config.toml
n_layer = 12
d_model = 96
n_experts = 12
experts_per_token = 1
d_expert = 192
d_shared_expert = 0
activation = "squared_relu"
moe_layers = [0, 2, 4, 6, 8, 10]
router_score = "sigmoid"
normalize_top_k = false
routed_scale = 2.0
balance_loss = 0.00352
balance_bias = false
scale_expert_input = true
init_std_router = 0.0116
lr_router = 0.00357
vocab_size = 2322
norm = "rmsnorm"
norm_eps = 1e-05
tie_embeddings = false
optimizer = "soap_variant"
lr = 0.00845
beta1 = 0.95
beta2 = 0.95
batch_tokens = [131072, 262144, 524288]
seq_len = 1024
train_tokens = 545100000
steps = 2631
dataset = "wikipedia_en"
Below are experts of layer 2 (counted from 0) of a mixture-of-experts language model. Rows are named router (the router's row for the expert) and show model dimensions 48-95. Each number is 128 + 32 x the weight over its row's rms, rounded and kept within 0 to 255. Numbers have three digits each.
Before each expert's rows: "mostly gets" lists some tokens that are sent to it at least half of the time. This comes from a sample of Wikipedia text that the model never trained on.

# expert 6
mostly gets: " ch", " Ar", " con", " ex", " Mar", " comp"
router:120161099128083135172117138133102138161205105107195146092167152139139067105095137142113120120064161182128148151202128080081130160128127129166133

# expert 3
mostly gets: "9", "8", "0", "5", "3", "7"
router:164087114123127111141147059126114203134130084172190120169139142141160126145102061127139090138136205105194139171127093124110175147163148146169125

# expert 2
mostly gets: " In", " A", " D", " H", " I", " U"
router:137137104105121104070155093107180134095090179140100121175147087151126154117080100141101132164096116148139118125058145098083179120125134124104143

# expert 10
mostly gets: ",", " and", " d", " in", " or", " de"
router:149175150183130101111165134089131157077152110129112131097116140161101134119116125089204137161091138071105122150129055127125124119122116123142132

# expert 0
mostly gets: " Cl", " John", " German", "ber", " fl", " Am"
router:146114192096221150105113141120102101066122111155132102158126062139125079133119113118089098147108124119111091121070162117106106106145115175169125

# expert 9
mostly gets: " States", " Se", "ze", " San", " Me", " Pe"
router:128130100075121084092141136126192211113094073123109121127139121102187141130140149129196111149126116157155115129152139092161113132187173120167131

# expert 7
mostly gets: " film", " season", " team", " game", " play", " school"
router:149171149089101095103085137113198165123102149101156083146147088128092162132152111148122140161152143108131171115097158097063165113151158143188144

# expert 4
mostly gets: " ", " (", " \"", "–", "(", "′"
router:138146198088137149034120090103103138140160166104115140178136163137152115133084044146130095145159179152183119172157123162113147106138149133098135

# expert 5
mostly gets: "\n", ":", "=", " cons", "==", ");"
router:152143129072222114140066089106123143139090074117129141180090162147094108078144177113194103113132210129162086145152119120098087127157159129150127

# expert 8
mostly gets: "s", "%", "ics", " As", "ives", "hes"
router:130085087070146109140123099144089153095130124093086184123161151180116127058112062114118120038165151131103124150104110159126086160107106180135143

# expert 11
mostly gets: " the", " that", " is", " was", " a", " were"
router:141171143155175103116109125137163167135125160119122081092153141165140152052166091129108138112107116130125137115080148135114179057093093138124131